config.toml
d_shared_expert = 128
normalize_top_k = false
balance_bias = false
head_dim = 64
norm_eps = 1e-05
rope_fraction = 1.0
parallel_block = false
init_std_o = 0.0
init_std_up = 0.049
init_std_down = 0.0
optimizer = "soap_variant"
lr = 0.00492
lr_head = 0.00957
grad_clip = 2.0
doc_mask = true
Below are experts of layer 5 (counted from 0) of a mixture-of-experts language model. Rows are named router (the router's row for the expert), gate (a neuron's input weights, with its number), up (a neuron's input weights, with its number) and show model dimensions 0-63. Each number is 200 + 30 x the weight over its row's rms, rounded and kept within 0 to 999.
Before each expert's rows: "comes after" lists some tokens at least twice as common just before its tokens as in all text. This comes from a sample of Wikipedia text that the model never trained on. Tokens count by the router's weight.

# expert 7
comes after: " the", " and", " a", " (", " to", " P"
router,222,178,153,232,198,229,176,214,172,196,176,213,222,222,175,206,229,210,197,230,189,175,214,251,169,241,186,190,202,172,206,197,133,233,187,199,181,157,160,208,184,151,246,180,148,186,194,241,188,209,213,202,168,222,212,191,190,231,151,189,237,199,232,202
gate0,218,231,139,219,156,227,199,209,225,207,200,205,222,185,193,192,159,197,134,216,208,193,210,161,203,204,185,216,163,195,212,190,235,242,223,186,190,181,188,246,264,205,248,181,210,230,192,200,180,241,199,248,228,198,196,220,212,232,158,180,166,169,164,206
up0,220,217,205,147,202,225,202,148,182,210,190,221,204,131,217,173,219,229,199,171,199,174,149,179,212,213,182,180,209,256,205,200,203,167,200,196,144,219,207,217,188,240,207,202,191,171,186,184,221,143,176,154,204,234,212,223,221,227,214,212,247,239,221,162
gate1,188,215,205,210,168,184,167,232,224,189,198,169,184,205,187,178,204,189,213,164,196,188,156,177,236,216,216,239,144,210,219,206,263,204,218,206,219,206,135,212,233,171,251,198,232,245,188,213,182,211,206,153,208,200,200,199,131,227,221,227,159,226,214,211
up1,278,208,217,166,171,166,206,257,195,266,209,217,190,212,236,191,245,205,160,245,160,152,172,197,210,183,173,220,180,188,146,252,144,196,165,174,224,166,203,221,201,202,206,234,167,190,149,244,194,191,201,200,170,188,133,213,183,198,180,196,238,142,217,151
gate2,170,185,232,251,188,213,263,209,124,200,189,177,178,245,227,209,233,156,159,189,222,185,194,212,229,220,179,165,255,174,167,179,216,214,235,197,212,231,200,208,181,202,240,222,186,202,242,245,161,238,197,180,177,222,261,166,195,216,154,170,215,150,151,211
up2,187,223,161,140,230,207,190,189,222,157,195,135,196,170,219,181,164,210,210,210,191,194,167,171,129,171,161,190,183,252,231,215,164,214,165,215,244,223,184,185,221,163,177,180,178,203,176,211,252,253,199,193,200,176,194,194,276,197,233,141,192,244,200,151
gate3,179,227,226,224,183,214,206,249,141,191,167,234,199,217,214,146,224,225,207,151,223,166,266,226,231,222,175,192,192,160,259,162,230,202,214,188,169,169,231,221,217,281,195,164,186,214,182,213,181,216,197,212,208,181,223,160,189,175,180,208,139,231,162,222
up3,170,197,170,175,177,221,219,223,237,194,246,227,197,283,197,179,157,151,209,241,262,206,185,207,185,218,169,154,220,181,198,158,222,226,137,204,168,202,170,236,218,219,230,175,194,182,192,198,233,248,177,201,204,143,226,215,209,179,167,164,217,208,234,183
gate4,180,245,133,263,200,215,227,119,148,198,183,189,160,181,202,208,241,183,207,263,236,220,164,226,194,229,163,200,228,215,228,166,160,237,181,193,212,253,199,233,159,151,214,188,182,225,190,173,154,153,195,171,214,202,219,215,198,197,204,211,148,178,254,187
up4,187,195,177,226,214,242,196,204,214,172,200,154,188,186,172,170,227,227,240,165,199,179,214,192,227,200,188,174,220,186,262,196,311,205,171,179,196,171,231,175,230,248,232,186,229,207,175,189,165,167,224,161,150,165,195,194,122,177,216,204,220,223,209,235
gate5,233,203,236,164,180,183,220,199,192,192,190,176,225,181,218,220,151,189,216,207,225,165,211,205,182,235,204,206,193,213,235,201,201,215,181,226,251,198,157,177,193,171,270,157,180,228,249,245,279,221,173,225,211,137,210,224,243,186,147,212,219,198,199,205
up5,160,191,193,268,158,159,227,200,161,178,203,206,180,199,180,307,170,190,166,190,263,182,220,199,217,141,247,173,222,180,190,211,211,207,181,207,230,203,162,199,167,182,242,249,220,199,168,201,212,233,208,210,188,193,214,221,202,128,199,253,211,253,203,180
gate6,250,211,230,170,236,219,248,179,187,145,189,188,199,156,198,179,203,216,238,187,198,218,126,248,179,195,209,210,176,184,178,179,141,233,260,204,158,179,220,194,192,195,179,195,174,141,241,214,175,183,182,207,225,172,218,164,164,194,201,192,208,198,221,173
up6,176,122,227,183,264,184,232,218,171,263,203,126,191,209,172,216,212,208,219,265,207,174,167,203,183,192,121,197,263,154,212,235,209,173,193,194,166,219,179,170,223,155,191,150,229,168,209,224,211,193,129,186,201,192,210,186,192,209,201,256,225,217,202,210
gate7,205,198,195,162,188,190,222,158,190,217,182,219,180,194,207,179,189,209,182,164,238,197,175,200,149,210,206,217,252,200,260,184,204,227,256,241,268,182,199,162,213,165,191,203,175,188,191,174,171,240,268,182,223,213,236,203,175,197,193,204,237,204,165,229
up7,224,222,259,199,194,198,192,147,195,208,174,187,228,192,128,232,210,227,161,180,183,183,199,221,184,195,188,236,178,171,182,192,170,233,218,189,170,206,225,200,164,235,250,197,178,169,172,249,237,153,192,207,168,203,163,204,175,195,201,178,199,191,209,162
gate8,172,219,194,224,197,195,151,173,186,200,229,204,107,235,206,225,212,219,228,185,178,195,210,253,139,208,178,187,273,157,223,174,177,192,211,143,221,198,252,242,191,156,235,238,176,174,235,199,203,223,181,221,208,231,264,184,213,191,201,282,161,224,192,161
up8,176,218,212,176,216,183,201,183,219,164,242,184,188,164,197,172,188,220,200,180,201,265,237,178,170,197,216,207,154,179,192,171,250,171,162,236,155,189,125,185,164,250,206,215,197,217,215,186,232,175,200,216,268,231,224,178,175,254,184,177,226,227,199,217
gate9,203,169,203,180,221,166,214,137,245,245,177,218,182,242,193,252,149,175,232,212,205,202,257,171,185,179,201,187,221,163,151,187,155,220,205,174,191,204,233,192,157,188,251,197,189,219,203,216,216,214,200,169,182,226,199,153,143,237,268,211,188,213,201,214
up9,173,197,137,156,202,213,212,173,145,223,230,183,190,176,230,173,251,213,239,188,188,224,236,178,238,258,215,206,190,188,189,176,196,220,226,224,236,216,211,137,211,191,198,236,234,179,190,172,205,218,184,121,215,171,222,144,206,207,216,207,248,196,184,138
gate10,247,193,217,171,144,165,197,206,204,184,199,146,199,147,225,216,269,193,199,188,192,137,200,206,212,208,202,192,131,121,206,202,212,198,223,251,186,192,173,179,183,213,223,195,151,188,205,238,168,262,230,204,168,160,219,201,148,206,215,173,217,185,211,193
up10,199,126,223,192,199,184,186,239,267,217,187,223,206,213,153,194,178,181,196,155,200,205,236,188,205,230,170,165,224,215,232,217,207,170,175,188,197,218,197,175,203,204,245,200,193,185,190,172,237,107,217,155,199,151,170,225,200,171,226,241,146,211,196,182
gate11,203,187,194,199,206,174,221,216,176,231,203,194,246,219,184,211,236,197,234,213,179,190,202,220,195,234,177,193,193,183,174,185,208,206,264,223,180,205,208,240,176,198,238,82,210,231,231,212,141,160,215,179,232,186,242,191,201,130,199,222,232,255,157,144
up11,162,214,227,294,198,225,246,251,180,225,180,242,165,201,203,206,208,211,201,216,190,217,234,171,251,158,236,157,148,149,251,201,245,238,139,216,209,192,203,173,193,219,207,202,215,193,154,211,180,197,175,199,182,201,188,232,257,197,196,185,224,221,167,249
gate12,205,135,169,222,178,206,244,206,183,169,189,139,174,250,193,154,204,241,207,213,184,187,232,217,168,197,180,257,188,188,153,219,203,179,191,223,216,182,226,233,207,169,175,221,200,162,169,216,149,238,128,197,229,168,243,149,192,185,159,203,171,180,137,248
up12,231,150,170,217,153,213,194,245,210,213,212,171,182,127,205,172,183,218,191,251,198,196,203,195,133,175,209,199,212,193,251,173,181,223,240,198,180,211,166,205,210,190,213,190,218,216,214,172,156,155,212,133,180,178,202,206,161,225,238,157,167,251,151,196
gate13,188,210,182,233,173,179,219,235,180,240,148,195,149,206,195,230,196,157,201,244,204,146,153,192,176,169,166,212,234,132,192,178,221,232,238,207,221,223,172,209,202,173,233,176,222,225,219,210,228,252,196,238,217,221,229,210,220,211,209,230,260,171,200,196
up13,246,209,243,168,196,204,251,201,187,149,225,174,212,167,200,191,169,228,277,249,189,239,259,180,142,199,226,206,182,195,254,210,192,176,193,177,200,178,192,185,191,196,190,194,149,235,161,283,174,200,222,218,206,250,179,206,245,199,231,161,221,178,225,194
gate14,199,229,213,193,258,178,187,206,197,194,243,192,201,222,194,217,239,237,174,206,208,190,168,220,204,194,171,247,165,209,207,163,171,230,220,273,227,212,225,256,205,179,181,175,218,224,225,245,217,245,177,198,175,144,202,211,139,228,153,209,177,183,224,215
up14,195,142,156,183,158,236,195,225,189,198,204,196,230,211,180,219,220,154,218,246,223,88,141,190,201,211,212,214,239,169,214,173,209,209,217,174,156,269,195,193,252,210,263,221,230,214,218,201,166,182,194,217,181,205,173,208,231,192,178,239,230,167,171,202
gate15,181,213,187,195,178,183,185,168,184,202,181,225,192,255,175,215,193,173,214,240,183,161,196,221,209,251,207,228,218,183,192,202,250,217,130,215,195,168,280,178,190,154,190,203,136,182,224,276,155,180,256,215,239,183,230,260,225,176,209,192,226,106,161,194
up15,194,205,217,237,234,193,181,206,144,192,228,223,189,242,169,281,249,187,162,231,172,161,192,236,263,225,204,152,180,150,178,221,130,193,160,206,177,209,194,203,221,233,218,191,226,172,226,208,191,175,236,199,260,149,242,196,243,177,166,207,190,161,189,248
gate16,194,204,139,234,166,202,182,161,167,217,185,192,233,212,244,167,278,214,229,193,206,214,180,221,158,202,189,195,191,148,195,200,208,168,190,218,221,182,156,234,194,178,155,221,169,232,229,187,197,185,173,173,158,198,181,167,197,222,187,189,213,232,239,245
up16,205,213,214,138,178,195,228,271,199,189,193,197,227,147,172,221,223,204,172,188,195,221,201,213,158,201,122,198,215,201,201,257,213,245,202,204,198,175,140,173,216,162,214,187,204,184,260,189,288,236,188,262,151,179,183,140,150,223,185,237,184,209,180,211
gate17,202,184,170,219,200,217,196,212,237,149,210,199,139,212,212,225,213,163,235,182,201,154,167,198,196,223,137,195,218,198,229,181,229,242,186,210,224,157,228,216,198,146,226,227,196,208,246,211,230,278,173,185,248,205,239,199,191,162,157,198,241,302,194,209
up17,204,158,246,195,149,185,207,195,190,224,197,207,208,162,163,221,210,199,247,190,256,200,193,201,189,260,199,166,211,187,172,241,184,177,231,264,198,178,200,113,190,152,239,162,169,139,247,183,251,178,135,190,151,214,158,181,195,167,219,225,162,211,200,151
gate18,188,196,172,214,191,217,205,169,170,220,205,129,191,228,192,166,215,198,231,219,204,227,173,213,200,215,215,242,204,165,221,208,166,214,211,198,162,166,252,246,269,170,212,220,198,230,263,233,214,227,182,206,243,194,192,171,215,204,163,218,175,196,148,206
up18,209,146,207,232,217,209,214,223,152,235,226,222,186,166,230,209,183,256,204,163,207,200,202,176,185,188,215,165,251,215,215,164,197,210,204,179,241,189,185,180,198,183,209,280,199,189,150,198,209,180,167,181,195,231,202,143,208,241,244,208,239,219,169,214
gate19,223,198,201,174,200,184,191,268,151,189,203,166,201,279,176,202,195,177,176,206,210,178,210,175,171,228,160,276,209,242,234,183,160,182,180,167,200,180,162,210,188,219,223,175,193,195,175,231,218,187,187,142,201,168,237,176,213,146,170,166,197,192,230,186
up19,252,201,146,235,243,223,230,224,210,222,239,249,184,207,180,202,153,221,187,223,190,192,177,235,177,229,150,202,222,208,151,180,212,208,247,261,157,276,173,237,176,239,175,135,212,258,215,173,192,221,203,188,222,231,194,202,212,223,165,207,241,162,184,169
gate20,187,229,193,154,223,158,187,186,188,218,152,174,223,248,228,207,211,202,223,189,240,153,201,231,198,242,243,180,181,176,208,176,119,219,158,159,252,189,223,200,201,160,201,184,165,173,180,199,194,240,209,172,156,179,215,251,200,209,164,223,191,172,216,201
up20,219,257,185,199,187,209,254,172,215,182,155,173,228,227,210,208,214,213,200,190,154,223,154,167,180,255,194,197,263,215,197,222,205,244,213,223,209,181,141,210,247,158,162,158,218,195,162,167,173,194,193,163,168,143,219,201,189,266,192,238,273,216,186,204
gate21,220,184,168,195,179,183,200,172,190,205,154,168,154,227,178,233,161,249,195,167,190,180,252,173,184,214,198,224,226,148,189,172,232,170,211,230,220,184,137,221,163,283,197,227,175,182,193,196,165,228,204,245,162,210,195,176,229,164,146,170,188,211,202,208
up21,247,179,207,183,259,138,171,160,213,147,194,192,190,128,200,192,175,182,207,207,180,224,166,182,199,156,143,161,187,171,203,126,211,192,190,234,169,161,203,211,174,208,204,149,212,202,234,202,208,179,238,180,193,145,167,169,242,195,255,225,231,169,228,212
gate22,221,195,192,210,214,219,207,159,183,216,165,181,179,191,181,189,215,179,200,206,175,219,133,190,164,201,231,152,190,166,194,236,201,279,145,150,193,199,186,174,198,236,212,202,154,137,213,199,219,218,191,183,193,188,243,220,179,162,154,188,210,180,230,176
up22,181,258,211,230,217,210,237,149,211,222,168,108,180,196,244,185,187,156,175,218,209,171,208,189,148,179,250,193,153,236,194,251,196,218,165,193,163,157,198,188,185,215,222,159,227,255,227,170,220,233,211,219,232,207,217,225,208,232,181,175,147,196,263,198
gate23,196,250,187,198,256,231,185,158,172,198,175,149,196,187,231,256,238,204,202,202,214,243,200,200,172,207,144,176,170,179,216,194,232,202,185,215,172,196,207,128,236,209,198,210,204,234,133,257,235,153,169,175,167,177,217,199,197,202,151,126,174,155,248,267
up23,220,132,219,189,205,193,183,223,263,148,174,222,175,209,203,200,177,115,246,175,172,218,234,171,190,191,212,168,185,235,234,182,230,162,214,202,227,241,195,208,206,256,205,230,221,174,216,179,197,184,205,189,249,185,239,216,176,211,183,198,163,209,178,189
gate24,250,212,233,155,160,196,193,245,186,179,237,188,207,202,232,149,199,160,261,199,186,144,205,190,250,215,184,271,203,180,201,190,202,212,147,232,166,163,256,217,192,172,210,206,199,189,210,200,174,232,146,184,173,203,207,171,197,194,204,238,217,169,167,239
up24,189,167,245,206,244,204,176,170,246,201,170,291,208,213,174,220,183,167,246,218,200,183,126,174,242,185,181,182,215,208,219,256,189,183,251,169,222,212,195,231,223,217,239,190,212,196,212,186,248,166,216,188,186,164,192,155,159,271,188,173,213,215,168,187